Below are experts of layer 9 (counted from 0) of a mixture-of-experts language model. Rows are named router (the router's row for the expert), gate (a neuron's input weights, with its number), up (a neuron's input weights, with its number) and show model dimensions 64-127. Each number is 128 + 32 x the weight over its row's rms, rounded and kept within 0 to 255. Numbers have three digits each.
Before each expert's rows: "comes after" lists some tokens at least twice as common just before its tokens as in all text; "gets" lists some tokens that make up at least twice as much of what it gets as of all text. This comes from a sample of Wikipedia text that the model never trained on. Tokens count by the router's weight.

# expert 15
comes after: "s", ",", " is", " as", " with", " However"
gets: ".", " a", " A", ",", " that", " which"
router:104124131173068078131091137132153169109099134154133050104123091113143185152135149151154138056099144108159107116154142075143112173126076085118119126153089152160119149111190075155129149182141152
gate0:141112097112078130159121164140094112143129099121145094101094123126111131112078125142078165207135150099100087180131132134151074168160099115111162126124103144160148131101098129057140146086088108
up0:115160052196111149130154109087161137109037108049125132107146183166121106163108128128140118091047171125171100109102138132112140135084132085148103129138136091116038096129141103149168123149123207
gate1:069122097085117129100152062161170138133123119090076087179108135149123128089166078163099110149132110125159138143155107110133133078109125073104150069102128125165140125146127139129121108105160161
up1:132135143156142166082085159189108110100181105151109080119096163129126146107103130150078105121090156152164145134125140156132193124116168093187145075119127114121142147133083164121149092141189103
gate2:164116122186154127100088129135095111174116066127159204140138140148147167163125129156184178088072168102141151123120134134173081088180108175153155138108084082071154147158119192095180144189102137
up2:132122135136132123155134102105153128146105119129086125145127097067113114111152089197111170133138113146084106079153150150070134133119139119127108120177177139159140167165123083154169107116118099
gate3:136168149133105146172127106125120084121190083138133064141117111178128148146119074158130098105160089193155137147135103121124102128157128141090162101114140133135128146155122161081145136089086147
up3:024078142113192143130118146149119090092122088210119107136185146081157149136166142137159155135191131119147076138078102134077085093104147127115152159098085088155040125170103157085137106178127155
gate4:143111161119140128123132136116093091102176135112081123126140201113123171147157144112126123119076117062136180140165128127190100144084051126130124164050165134112173104106118107094127042170124149
up4:158186107110114131050048089108083243115192137134119181117104125096188119110141096091135134146135160147191136168102164128126123072187103110081122092129139090096117139152084099104152132108083111
gate5:105140158185136146116139142113155163143095105100122122132176111128159103198103127120165141115131164129153150069126130163111105171137112116184137146117118103115105147145122141084103144144191159
up5:179137083123103154153109088123129082115151132091142087102122109183181110113145090131103126148061138165131181110171129108070110140137153148127182074132095179133136113125133137202192112147101128
gate6:166097127130127084076065191086140117111133112159116130163142127102139144099140160123162142084084108121101129187139135095125089143147114192108100159146123082115102053110133075177119147135141125
up6:135093126131116144117158122122126106124131139144153092127119131098079116127140124161127101091158102113095156119145173139174091102125130167147152172181118110110079177137154171152125156117058075
gate7:108116142123112149070158137130177106093179137191167147135157136121166162147108100147092098073166140158092125141130177142136108131133158102062152179117194176118152122127132036136211140103173104
up7:146123127101122108115142161090176131113117163148093113152108134115119081108162110160165106107117130119101127216105094075126131193097136121173111100171154081138147109151076180210107126066103125
gate8:162122171099119169086152193163094189146179132125155165121150128136170113134102146119101081133105142152194123163138108149095125139118165102101159142120097195170146119178148162041099180119081174
up8:185150130117110096134141088123154149118162126110109123151081087163134165146152099110127162141097107144120140143124170184108141118147138154161106142127153060079159081169098148152127122111208058
gate9:154149110114093147151145162109103092104155139114127148151207112058174132139100136108193080116140150122139094111154150179145136101153122080152156148076153158154096134097150092136083077129140093
up9:134104142180159062093110092107157138159140129123148133082105085182123067155152151163035114136120152113147106114180141186093110161101152115137073102123100092090158182114132143120112171104118130
gate10:111091124116169145151137127122151110118191123105116142159161163140170105131180121152093170135101140114146097175083117129147131151123142182168088140105085149114134125116088096086136089121122036
up10:095075123181152156101159105164140097072153195124126148119090085187124110150124148128076158108093103127116063173086162120113097149113142133151142109137103153120175085123119059103115134107063074
gate11:105115172138094196136110146083164118126161118173131200121115112198138171163136086126115111109132146192071114103129068156090163115162150118064131088130147144160110116119084121173132127171106105
up11:146113122105114103116090155130159079161173136133138120126142120173128136143111075119135180112092155094082137104104063098072146115214151122140127055128168091154149129135120098147152133117178151
gate12:156076068128139133135171136119119109091134070150182102163150121100090143187145106119115102130126128166134110094146079176139084171112166118066141169115080135107150143100198094117146130149136131
up12:078146161086104153152098154097143163095067196127114155123177128161091098161141128154082195139111071117154168128108183087124174142141119097188083091124159158150177151118114250135132115119143115
gate13:129097158080120097116139095135164113100121127122143134135132063185141122170128100120125117110099104117109131148137171089092096133138138156139120116117079099144089130150146095099126135106119113
up13:099107189136124085147102069165100153141144115116223138119079188118211131162097124181155126107098072166202097178122149091113189105171101106075160117124124171146147165117166149094138136118116101
gate14:097091129142141097135098187176124199104178141165131094102138121083125139185118107134081179066112120102164112164132189151147134121168076139124152111035117151147105113064152185128099140123159172
up14:102176123159110088144161186166147165120118112141163122104087111042127165173125105105068135113122103057129132103115176172139139157118097113124130105132132122146107150163119136086083134168131161
gate15:120146184160164095129099115152142143127125120171109125049090082124141110085163121128072143192197152101137143073091151142092128185151156127120115085083137172139083174140118115168135160060129125
up15:134096169131177088081169097152153095128125122119125102119188115176097133134114220102136117111116149145133103122125125102154145072152142149129088076140138125160063139116189111109111112082165134

# expert 1
comes after: "2", "\n", "1", "0", "6", "3"
gets: "-", "0", "–", "9", "°", " –"
router:142151170111123136143090118112178128136153143066147119069091135132099108171167135090143143120127153203177113177194114152128092139121132178161130097111129111156138076108086149156132186165131126
gate0:113104087178169185168113125117125129165182096147136170120102139111108110174152104118145127115117176107081098064132124110105163144133056124152109088124146116152168101157095132062118140125138140
up0:081105133134142161169156148162133111093127093114145167103097125111107086142136166140105110112092143121108133052134160122087172166108166145111134030093153217064187126142115148067140187174111120
gate1:155138123134188133159112111102099159118042153098142101120108135083134101109181097163169142064155160096141103122132135124120145170081077071089112100104129162153104120137163166153111154119111098
up1:130150115138163155138078095138206150135117123136064109125122123111131114113149154087156093074090169167100097102174214107103125162102098130120104134160091190183126119140083105150100138074113099
gate2:069060174156133068166137131147121127125148175166118066178133094144152148171096116223118147095187115147136156120130127156063127061125168150152089157107101154101095101197150158134077087181140124
up2:164189131103133142152118107116152101150138117115108124149145076115107087141136134030165084157175041160113148085088141073143069185103143134157130089155140141110165105108106127149126153082146105
gate3:191139121133132164106056142179125159148077200164117087158089088118105148143150097140114138118120086167098145078144124142136068102147160133156083134113138219143150073099159112105154158107140113
up3:141178143090106132131131114122136071146184040086095137175159127165077077126128114129174095133163096092087130122121121169110225068136137174102182133156156124111091158134137146177117101118155146
gate4:158124123152106123143132149140163153146107188118112157171069149149136198137197127076167067115162099127082139109083128116128155091134075169164199163100047165081129163149089139108163163129118165
up4:090132135143141109135134114123104108096108088141136209146127136101126078110110103160070192089136109132106111178149162139142114144106112095146071127123081083135131112178126081145109145148165102
gate5:128132119045083102166123098131128149124101125098123087159122127107117109086121205193107116101200111145140085165122155127116181105113182141156114181161145114127167130080127170118145119170119106
up5:138088061097132149105118167213178153140166141089153133140143131115145148177086091138141082115147097139132116165155126105119186111068133167097163195166103128041070087115113122172090165205146134
gate6:161092079111170116071185132172152097123092155110161096151143088091177135178108108125114108137131140109063142123120121080081177108193135103139162115067159112149113105110106075126159171144103112
up6:121130142140078156147100118113176156163126102076055139122181172149122100051142123161169115113186189152185093147151128055079124208116097119140182148165110131137088100224162133088171113151134058
gate7:142088169129123105137121126141119118098138098158129096105115097177133147117138138158107102187160120115149167124096106087122088191094136110156134167074140117091194131128150105178093097041124042
up7:126148080177148150147067110126086135120154119119082136159148165122122129110126096137120157129077150154116077152170127192111116101135077093114123083122078130171103094107132166146140101103145146
gate8:077133194130095155152106138163182148116133105115128115156121085100130089095067123181186121159133146220088151136100130171154147146105105099131140120172182096092073092157102144133143173110134127
up8:158161179135109140156131147126114173129158202137155129134182137160129077110148099120142166183121102156123163164137132101159129168134125154110145129180126141109087127159066098164103137159077111
gate9:117172146085137234148124146105189127156114097150087146029147137129096089126125090115136125139167122185123142120136141164156101113165114120189107148114192148066105073119100150103077066120111154
up9:145175057097154155101087152146148113100080204128062187032166120134108104097121125111111079190120148081169186053139114150114126120106187171188145083127107110139114068165096098104073138184143161
gate10:107142117142134128126155153132129134091139146103152135144118131149046185106111127095097136121143114092087112167114121138111116109164074154129121121105141137167137147069129147189135146107113087
up10:114121189135124096149114092133130151100169135145142119097155111061200127122118166104096178160153148164086102172135140091136132136085123132156046153066133105106069141169111088127143090172105170
gate11:169152127169126098118103185110171137139156105138106089138152127179122100165149143109075118158173138108133146155157084153148183152217150137126132091121112191185172129153084131157091149157158130
up11:117097135081093129110174165137145084163105068096121116138124126101200234151101131127121126117128151163156154121071148109228146154114163131140120091138161108104103087113162112155162132124123112
gate12:098095145120097149089103132094137118137090093125108181093126095125106167154153150103133147129129136113107101106132114151119098133124148185073145127111162171101121131198091170100103138102139067
up12:070155170146147142087080152107132120113088139076135151087137095148138136094191106138152110137132142199104091131141147153143090200181121194139105097119105146089104090151095106059087154077097144
gate13:121160141128150090142144107088084180198167143140161153111086138082119135115092096126074111092152154045149159149121126160115158141150129187152159110110165131143146062107139101150128124101134124
up13:120124129085092170139156150172122119144143164141141082127167123068097101099177139123144179172141111122103096133180101115143092085123119098062107166183071113141134124104174157091206081107152218
gate14:142098111135122134166111124115112137118171168055137133133113158184163086129154155094147148126136137151159183134094064165102145142124159094105141094117174155141171131131130182121196116076209061
up14:120083067139171153108157169128148152145064186093125163148170155146124202153152123093124116119120140140076091106133094085159087088106081100161117135136147142145135158106111131131128153167071169
gate15:109117070146169108096144137140105164101105121111131066139101094077123055147134136110143175101088117188093118113173123149144103156089123094118152125179135140123175119129122128173207122120081172
up15:074064060139138064128128134079159060128111217096110140087161123155147050140103133097143155144105099117161118164111120111109150119108100150093142113167098143102109073090123113110135148149136145

# expert 17
comes after: " of", " in", "'", " to", " for", " on"
gets: " the", " The", " his", "The", " her", " their"
router:196169093109100180135122124178092136149146156109145189061085111134131159083096168100089143131148094160095094086163092098062086168155111092142158076183141170197035110105108169175150145152146177
gate0:199134120166158121132141118184152154121141107168113133119077147142154147077152154109200173140137093097117154178131138174147112116152107175106083090134151167163135175182116101141156124116092089
up0:162157082117140141111110255159139125085170172118095107130109098132082184152057119145127164145113126095141101111100175165087077141154088158097125110125137149150121038141189125131145094150117142
gate1:123160163110121152164138133083143142134137137171167165118148116122130142154100139125120115144191131198110138143141146112105146143133109113119120138106109119086123142082093162119110142093126146
up1:110127177127090180078083108183173171088156146120148151161126124107109144135127132148087107128158144133131187112130144113133110139094152131125046138120095135108167126138116139128127135138123112
gate2:144132140096130139148085175118127106072117132064132151114141124044149115059144124114152143111131128164161104117167160088112169144138163092129187125162062080111118134128164127128149074110105161
up2:123164124131089149122137133094134148187139169140085189059114145127174061109165121094183080080128147114143093135182144123116118157115154097122185111115115114163160082137102200086129167134152083
gate3:141106108080100161127150175059112101179091127151106162172205107088030074133167155140109093108152094155124056101092103086121150159075106121162101119062114116121132159124178130147124084161153094
up3:069154105162119105084123167174104120172114159138127106144101121178171132118070199098153134136126132109171197129162124157105094123154151081154152136147196112054104141170180098199199123134091095
gate4:162123133145112134094086117126062068110149138177082091129115121176113081131140139149102109142163171175146105177154106137139182089152129214120106091158122157136171143092171085138114100131125117
up4:054155122087185103160146088149164149070117110111175138112049190098177155094104124159105066118097115106112137068136153088067066144146168094081168157127138117177116190162113124082121128115096090
gate5:133131158155087115127162138139098140150146136147101118161134106085126095152232126176034106124135116125132171156177154094128149117171138158098088100062129156116088167137130144068088110159066127
up5:216122128154106083122097175181123152140179141206088171154130192128128085110087086097105155096165083125155120134149142156146098122099069127169101180144134114149146108191071085174121060172156151
gate6:068166109136106134111157124166071125098143122127091131114040149144145155131048149080137088103140124152144082122162069104170084149110159071141148075143143123183077149118073111123168109082132101
up6:092181104124122120128087143138174196166067094122091114162082131162093139144087113102139149143165110177182155211139121118117083095076064145166124059167123099159120182100124057155117120106121120
gate7:099111144158156173145051167134119109177054137156108132140124046132165100082127109123124063116028132103100139163176116122109166146170072137142116129084160156100108108100120098215115127160101127
up7:098147130140047085139113138058137166167146169084171129203142144096123125110115121103151141140147118143156140175172120087128121185128152178142110141213153100223110087102188078134171096110142190
gate8:161138095098156187160145105139179115175062168135151144101106160152118088159074084133158056216113086040071109215168131060138116123108101126127114142119171129159094082121105140095129094141155085
up8:138139122116109116163128174133138111205099113142138089131139121147119132135119161106100109144173061180090107116116133085178081115081085104132162130128142083162100110077120113166218127102164106
gate9:042150137123159138119160140123145119108121036094141114139149162138124144164124144157180136179152088136115143105187086077104099148118153062118147148151147131097171149143125124145197130142102191
up9:059090126086155175151142109067122117142189109127186138121113152100083155153171120119167155130136112108115116152093163146161132097093156076142119128092195086112156093148111168134155099142106169
gate10:139090130088112135145102062159111074130112132128117170088162140107143138164082088124133135140113146096102066133098067093123105152105162109081144144088113093088147096135131127119140162149172131
up10:133141098115119110102131136124144157126077104148086159129160127094068140103064080103117064137169082149120119151087125184125154068056117130154087119120150132161130111088177057154159141110100099
gate11:100178131162141093191175134099101054148133067155138115081169203133142093077158144139146166122139142140157120150151177109097152072116096161106103120191150155174162118188157117145100070159157122
up11:097094085152099173157185131135099044081149069143083138101134183182169112098092146158179149174149129124111159111148203148082113091137122107080114104156146178157160079062082104212135121111045117
gate12:182071143142146106128201099101084102138155132120098116188175055071138134077153136126077065121106153160118160184131127103136196140159121086165117113146140123178077123095114172080131167085095080
up12:163145127078094133237100115165155140093158122143173099090163192128089139158137123128140118142126126119142098078129165114176072102053121094118112159142152124085126159112064090086147089123136138
gate13:138123149136111147119072164077131155141121142183090125099133141086182137035065125183165139090108075179105128099163116166162167079202124162162176136077139141078177203165123158130100089104162140
up13:088130092139153160070095124180114118125168068111116156139132114164083158150098094159158170142190131110144114093127121101176111169097153096084144111129118167158134128115141113127131148116097119
gate14:105086131177106127082113143183104059105177192161159108146139107103101078138148159147129130153138137141103057072093101126117132148147091116099157108098162166079139117143091145115169136159151229
up14:120091156138119108107139088144161154173088140124119107118135162070101102082188131139138081114135127142159060121106166067147130104185171126160184176078133183114150198147102079119144116151145128
gate15:096104101131146107144110121113076193059039140119073139127121160075147156149163136124123139103131106129163148122147195114123102106055140139090067175144138083100093143128105065163200076080184126
up15:154074119068146179065100166099121145111156120110109153115150120142094132132169108136168119149169155082158165199070107139093126117116077112140143109126098081131139111125109173070143125129089112

# expert 9
comes after: "s", ",", " University", " well", "es", "er"
gets: ",", " and", " or", "),", " &", ";"
router:172119122070043125104156097098116094158162131125121133159061162102143146132151060103129127086139086120148178071173146100120118124109147161145095185118127155148183157155165076121138198150056154
gate0:166154142174141163171147153109177113171145114055121158119120132160131080107121122145093143141069121128126102086143160139090087168099097050112088051107133116137126085083088117109136150118083189
up0:140129132116135120120180072085147108085122148134134089210149120080111096117159142165120096144158180088137110137134110141143189127126153140137166110123102131150113167135077162081124100148103141
gate1:101129083171143126112082155073102140120164146163107133111105116120093123075136130133137177058121128058103123139130139159095091130128074151167052143114124095096162108149158143137095106185166138
up1:138154150116157066153128140113177152098116138177128085116091192187147105152086107129112154110122152118096090112128193090124159115118175127134117191118113178153186122147138160119164125111136100
gate2:065121134175092111176146158109101133202126143076120102090178153092066093058089122136071108210123146137120154164112161149123168092080117170128113143124147111110136117160144155163125110169123111
up2:215129128085134131108111080193178121071120136174134150159054110159130155177120174125151132108101156123163138107155114145102080157171158127104137124090135139154108147138081109083149141133134118
gate3:125104172147166134124109115097134127081121051096122171105137097107172117134148114145042138121162130122170135137071097152094161106077068153085132103113095165124155138144132125172072124142121069
up3:113100039119130176141118165129046149141082133075119133060188126095129083126090207126104166151118120117180093112109128089137126135111092084143145109173152119040103154148135155134090075154176129
gate4:145074195140205138104117034138152195050118181121136116160189102107114102091112143100109081109161094119155143101132098156164114112138136155116138115117197161172080109135075184138109164071118142
up4:150108116112161186129113152113119152073089139123124078141193079157123122144134114078097075127132131169145120145092108154170143123181127146135105048072173080071147080106135089185157161075159110
gate5:127145141160128160172175118166146205203135141155147151089117153175157084101126092098111105098074133129087155150111120140142121123154085106102151059101146106118093148128147102125145083136092088
up5:199106106151163138164167175174089148168184165124169134108102137132139133059116138125115141081105138178050127164169088087116148098121134108057194098158112130128055140090185112152114093162109131
gate6:167071084117161160164124175099184096147154073178117154100108194113083087198140176131151048188101079138138139105113116162132104163113151141091107064134155168138139146100135133121099107160137110
up6:138099095116136131150103125171081186058135194128103144119213164181140132113155128107151098129096142129152087084201085152079079169163102144083144148160083071143173060106092138109113135115152147
gate7:111167148117133127116138127090190087207080186084104147068130183161119185115172122106133117101123130146119139107082096115166132123122075110148131143119151187183157112125168137088181098092131131
up7:138138110144123079174165110089162106070126117127097143090111103128146143128169113113131125065142138124135122161100126138133090096098097156180131101154106170078125077145149130113142123122156133
gate8:114079142096148134183107096104165082098088071117053163092108148197145128125146138133090096102145146139150128187164090119120126143104088136188088100068085122137128133104129126159113122135102111
up8:054123118113186099126070069120098139133125128145127156172120136125158168163144158099125139101146136121098099162124158147131164163109122170114094107105114135161106194113156089210086161194085096
gate9:115153098086126130076132049112128113111136081140147062113098146147155069152118109119111147129085108111083118065108151183089105172138174157149153104113115088211140098101108116127158111177135153
up9:134178109083149111159151153138147132157134116159120155121121179144120162132142121119144089156125185157098152126128197143127153100120102108077221153097084138166117137083122140162112121104147116
gate10:181103163158080087105126136096172119149056113110136162179070088102134152123096114074089062110158114166145122070098147173108137150070139145075079158175110082063199148164094140178112150155130120
up10:128177113141103162088169133047211116143112129116124120159118084135151122139133144119121084081151133151160146086175148130118154112093091092134094101203154169135170157161133114124128129164145118
gate11:124098103101103132095137158136093134104119175109101115115116121154188099115165170117088163071134116095191102179164136134144153085156117107126164143135134081176196130152114093112076118099161155
up11:102150119128121133099123138124123079124148168137095070145133130124128129109165116095133153122133113137081105098130202203156127073136134078124144121163156102177171158171122130089136143129119123
gate12:140067116198101145143116199106116078127075089116158118125127146131164132073101122110085124173075107181127121105141142108109154085101140066097149109104136177102087106091165168146104122160161106
up12:135157120170137114101140165053096098193109097187084120146106103146094142107119119157114142162108100146175168127100138174106098151128100081114150102093124120139140054152176172099122147108114139
gate13:118156122106152070159174121170138171163153073092143155097189111206150128115118131098155098086170133136138115176160077144107153120074176101158130153118186138154162110165155105108091122156166127
up13:147168158127118139189177061183092128068164189123186132145100153124081018141141121076119166097112197179150120121138149121166089124115136103215137168104142093180059134122146127151174130138149130
gate14:120094220168082066156225086080110100097165163108147096103195102132125144117094106103115116158101081119118138155100089154161095118159072169165114121128120103081129103115069110149123131159063094
up14:171151134135130138084161100106155096075154147173174212117089097154216088086150128173112092111092111151124118164156157124111141150141126098143189080146166128127088129146180132167152152112135125
gate15:224121116098127121101145078165144082120143163152108115165096135171154096136079115115111115157159190115070181129171133125108142169127055082117111093193140119147145153131115177100144115178125175
up15:127200144146094134148098101148077137097073079161078172106169126153128089146230115148152094103077070110151086108173098145062137137119146186132153079124102106152172138094141096098095127158043139

# expert 7
comes after: "0", "9", "1", "8", "2", "7"
gets: "9", "8", "0", "1", "7", "2"
router:148144109182085174154159097141156063138140108112122071097133147163196056154140168111054129126118148117106185167167199183064138185231134176164172100048108133176114137140076139156116122146147159
gate0:082130145114106108121103167148184159096173128153119061136168103039135111139161129173131108083116111142139138062115104134121094085165126147042104177109095165150128118161104162097136095145106122
up0:159111091099171125132183138190099105141138158094080126101096161164165088141140163099121107161183114111130079132125103134131151176151111079116099127127115124109168141136105138210155125136171149
gate1:118132183169096142119113101086133088153121150120164137094125115138116090173141122137124158139142144191111158115021105162108108156197174085161044152140133089123185110082107137157152149147155057
up1:124072057111071048165108099123070190128159107163189137090114110178102085127152120092130046142195179110089127163130169126086166156136130154122147122127115132114079134196129169106134133154112110
gate2:101143109124178132109117137059103132134126138107093102106188098099094126151155146138091101116151102143142165133039129156099159156109122132133119130081097147133188139158107135154128140155107196
up2:149169094099073070106141168140120139118154145137083180162193131162178141080145070147155174130170149174132126115144159111131119134125152116189129127117147096131123163093056136150161101068093138
gate3:118150128105160097138114143125160158090137127115106165128195077065145161148103181190157134127069154140120184100088152054174142129118142140086105154127095203186116107110153117141167191113122162
up3:118048100123084132154157187176173146164155146155189101155128038125144122120112148134126082130124089110154161157146151095139188111133154140123091149196192143109117068105074152113104090135141122
gate4:129075141130128109151110142050100128109067105161117162119096146152093109153070127135116144117141132110150099105132106136116167138107115115137143184055101155167161138103169118232107069123089154
up4:115092046144154137136146145127123143139134101142115109139095191203144076118138123112136082123164117171117122131124131127152097158146147126144094105123152203163110136149102139176128123168147162
gate5:121182114127185122180141107088067146118156099121133214136075151170101168111136122097137112098152089099142168132093106134127165106181147129099156146122151121185144167146137093139151135191102101
up5:101186109186133125167147130075136139116136133080108148160107202117088181147168132096092087104094066149108152106120042122104188148115166067081163084073141137160153167119124118172135142163134117
gate6:152098126107139130121142132137142144062099085080165185101087126120145127123142120135131146095188136087180103099101190089171075099110102098130086154097146150115116092159083168114132117085087101
up6:170138166140120115095123171201155127135143071174181088067086215150134134075110086199074170164228114128148123142092147119145154131114137121140079143116102153119145111144122150110086095114132148
gate7:161097131129115054143129142117081150115153105142119126142088089111088101164108121093125099088079169156190129133168113097128135099096112055120123104126121113092124177129094185178114176102136136
up7:164134189150126082194138167158174161174096136149085126149016117195143066147182122159120072068161127142235094144124179151112122131092148178166119096120125164148155120152138165096177128132109155
gate8:111088184182104138155150133113170120125136160117146161174120116123163067062166119127077111105131149157152137130102176173115119101095154138129110137138110088106110151170149172096125136106136094
up8:139088122154097094150182143116208145123079094144123128110100072124137144141133149098132155139096085116134116127176106044129157104188082123163115115106105156136193132080093141199169138110082124
gate9:140151164144106160125177105090122160101126177144097051096108133131115155137134023094205169197057193118092173128133171137123170150130115199170122098137158105073143112089127165123136090132127105
up9:143160099062122121087154119099133137108135143135156136192140155193170191093141133135124126083156139108084186132100202084173128127124131136122110149145126063121115150109128119168093088124111114
gate10:162150093092187144170138147096103158132129147112099160097117112118100062097140115134146164086171092127136124129093157101111114107070156139136079129157148138135109128131167158141107097181174164
up10:057142114127159142159120105158159133078136163127071103155156136156164142137120138140202098060171126150172162106140104085168161134128116059101127131169102154134097138099125155114140124110100123
gate11:080087083134114104172092104134170162082143195128102133165154150079135118082119091128075164134136140152117181189141122141184123117148140144167114063171186140079066042179117118083137088149119147
up11:139100123170141098132107155130161168183168164144130167131110126111109157135078090102128170087158111130173222129124139180142118156164142094147048140133128102163122086110180097118136114226165171
gate12:160164130182106101105113132108126166182128102142143103195129112151071129116163114193184087094139100158091080140147124118111104138113114159107171145137112118102172151179124122132150135149187133
up12:144117124164127163102110114158133099054154112092130150160091146154126124133123138032104175119137149068164146150176123101155081202088174074164133121112085166151124204136068136150109173084135133
gate13:160143075112119105091137088116081172166097154182114183166126094174082081083114118141111104100118118113144156109133160134140171135099131191110106157061160083096110190099150163126148112132117121
up13:181136101140074112129131154127108091157138113197189105145141167095163157107119125083149089185092174127170185138117130165133178153060065163084145082122160144095107085107149180090101071114178124
gate14:168112145115095078145113145152121134091121119188104129125157089104082147086125135119163138172100129126072103128163158071091106132089104169179144131187080157137121144185146128101127123113163128
up14:133122131125104109124126161143113124165135141119101123152180119152141115124122129093170110172101151094124077056074129123119127124131101089117189115102066157081171063143135146132158099164130168
gate15:097101149129127090123130110135173148135092109132134129077167124152148100215128197152096102130086134164124147108184176160149186129112095104115061093124124162095113079174078123110118164113152125
up15:137077177115143110127131144099123151151087139132121129108135132103092130195106141149059124170122143145124119151163164107076172158141145151098113147063156155113107083135107121130100163110154119

# expert 21
comes after: "\n", " |", ".", ")", "==", " ="
gets: "\n", "'", " \"", "==", "/", "==="
router:162137095090081142164108149087135125153170099104153143146162133155112170139205161125154151107109138161139172119121100120072132136092170131054147153145170088120156170118106152144095120194165149
gate0:094104163163143148075107156119161144101151086108089102113094131083178161139125167161146101131107085159119123172090073092115105139125099146088117095098086146147121122117136094132073200070140147
up0:145078136092125161185118151095144130138152174131149171140102142163110158185121160149180091138157154127087141108190137161164121130096185107175156118150076147124138141073121137148186125141150120
gate1:179093115138144138152125126163150103108107166141124151097132133123145126128093139123168147147063165204196136135133144192145089172166121176107126100172171120147193133123143107106141168111100116
up1:108167140151118141126121157068161151130066155119146092137110113159137107102085150129136101157153168188182161125144140124197139109135146081166106135075150157154102063169153140190108100085145110
gate2:107104133091180130095125093087120145199072128172127108085141129172152118051126088149140164092147148125092106070134104126163187192152072136110164129094121104056103111147122184125069124095101040
up2:140155116176055146164061145156133124057166058124110130122133120127169154189095150039126135089096088152158143185147110097050092089118150104123137096120171140150140166130101164170134172141135175
gate3:079123086169115155099167140113128117064155110128135180116158120120112150087156149171087046131148110117181140124175114113129120121147164095132140118136125129082151125128144136128124109102074091
up3:124091113165132112172055179142086127101079147064088036107129099122124139114126087115175129135169122157094119115110164106145117113113133105138122115097151140124097182114162196071153137129144192
gate4:131121132191155138109154141156147128102135084159148168132091145101118112063106081107154042156172141103150080119109127141165215102106137078091110159075124087091160104112125195102156168165124167
up4:159176123084116114123118131061131113155110184117148135151133127158167107146119107126097135060131106103116127115116147111136088076203146121104105108120108169124121141228157093188160088127068106
gate5:080177139076129145182075140120063142119067122119129097144217154111187144177160165101186063157153145122159086166126121137084158121122099104139194111121103112201146123105101072118141084126093142
up5:084098145171146087144106121147125100129125108125177209101117116121119190131118167095214082139068155126107181095159141136132150118161055123096085143109112201141072117201053120089100155123100147
gate6:212163141147119121185182120154169076168113107147071148112182139155092147147088079145144138152182094141113155117094141181132190165141058125107100097128171090142088118152126110171151112103098166
up6:135048185102142122089133123096118128099155148122126098172101058143106101108155139124069199124072075128190114154160125087140138164093157091132129133117089169105190153189122062085122072129181165
gate7:067135214166092186153116115132060150159145107153124129137112156117101132133090102133124095123185179147072154105126158135108140175174123073139088096106102139112103094083181100120159120169102111
up7:144182168107190103164201126154138133147103158114128211141078103186170125193121198098116074143149148120114153120137155087152126086148174140156116189149170088140132107173108134095144097058052102
gate8:148109153083161125088100115060134066108106063144076184087171176101162109157139162102208089173146131145104137110093107142139112095137141149148143143095120148131110117095110108108088140194113118
up8:103098112111093079182089129110111133125116120079103150141110112092140092140128155141163108110125110144061076112096123115106122136127170152141117132132151126081097120182059068152133124127117150
gate9:077148221113072113155105104179127196123147114173086156158120120121115100109092092141137064096179158094145125092115171137084106150098128114158128101130117084137174118120110111073130119131129147
up9:163092137112145168136084165133145120110089127088108074108133128149141159141147111164110124112088167131132080106136112117139143159164165188081168127097140139099068073125177123100131118135124119
gate10:171146100101160091144100095163105139067122104128123126109111116127119132194086086139107151106210177136198157143141134098152145102101142176194139084161096114140158180132155170151168115126170067
up10:088181122158153128161121169174125128113166113113112118153095142169143147137078090149096114145101134141116119157115138121119098157202082130165161114142074141134148152094135141119084105166127150
gate11:162134116104168091080116170139151211124153134066118109131130118069137105144108083147151171149146130110100160148153137131078118160128113154167148116179114109179192111147150154165104103161082173
up11:107207248097167183143124135074111144168123130171104160157091095141120109123095151132124144127137201065122180157125182111152079149141071120137137100129147106158188156110163119126112146086180130
gate12:121085132135148118120158106117129082080134127142083096139181078109163092222133109111118142119067083154149131132171094156096108198190132134116160081106189113128116130121156071141168166086142148
up12:130115091153060157124147124154107152065095099186172131116142119190122131114123162164155069104140116146149109111122116158126170166140173106086095106114102108205065150157110151114144158119093114
gate13:158164111121131144111168142109170163097170167145121121154107181140162149146103160160106128114087108142178150144097112114133121085147125175116255085080147071069144083098124087141062138163105130
up13:120078192167117056132088156126112036125169119077159125126123145192145182099139144139127186126109125162138103084152146099114102124118164092166107098164094153128137096118193133111155124162178105
gate14:134079179126102166099149114106101136104125164150108191122122112135132176122099132124149106088110149152170093171177150142112159144201120124100124127133158167101092162061107105175091188169135114
up14:129133086121078126154074069150163136062151144104189150145059104084152178086121097116174080151128196089109103168086165095137153115138121111083130139055139143153149112088123115157122107123158137
gate15:159104128169044096129088118134094097051120184147079109088169155133154128179075109123108123123137117130100148133121132091103130045122155126141149091130117130110145071150139133111057113146148115
up15:181139201156027191117187161140136130125142096165154117078103116150161122146050218180148157092085116147147113113132100106103175163099125130087098082136123070120145135136157124063123160115133134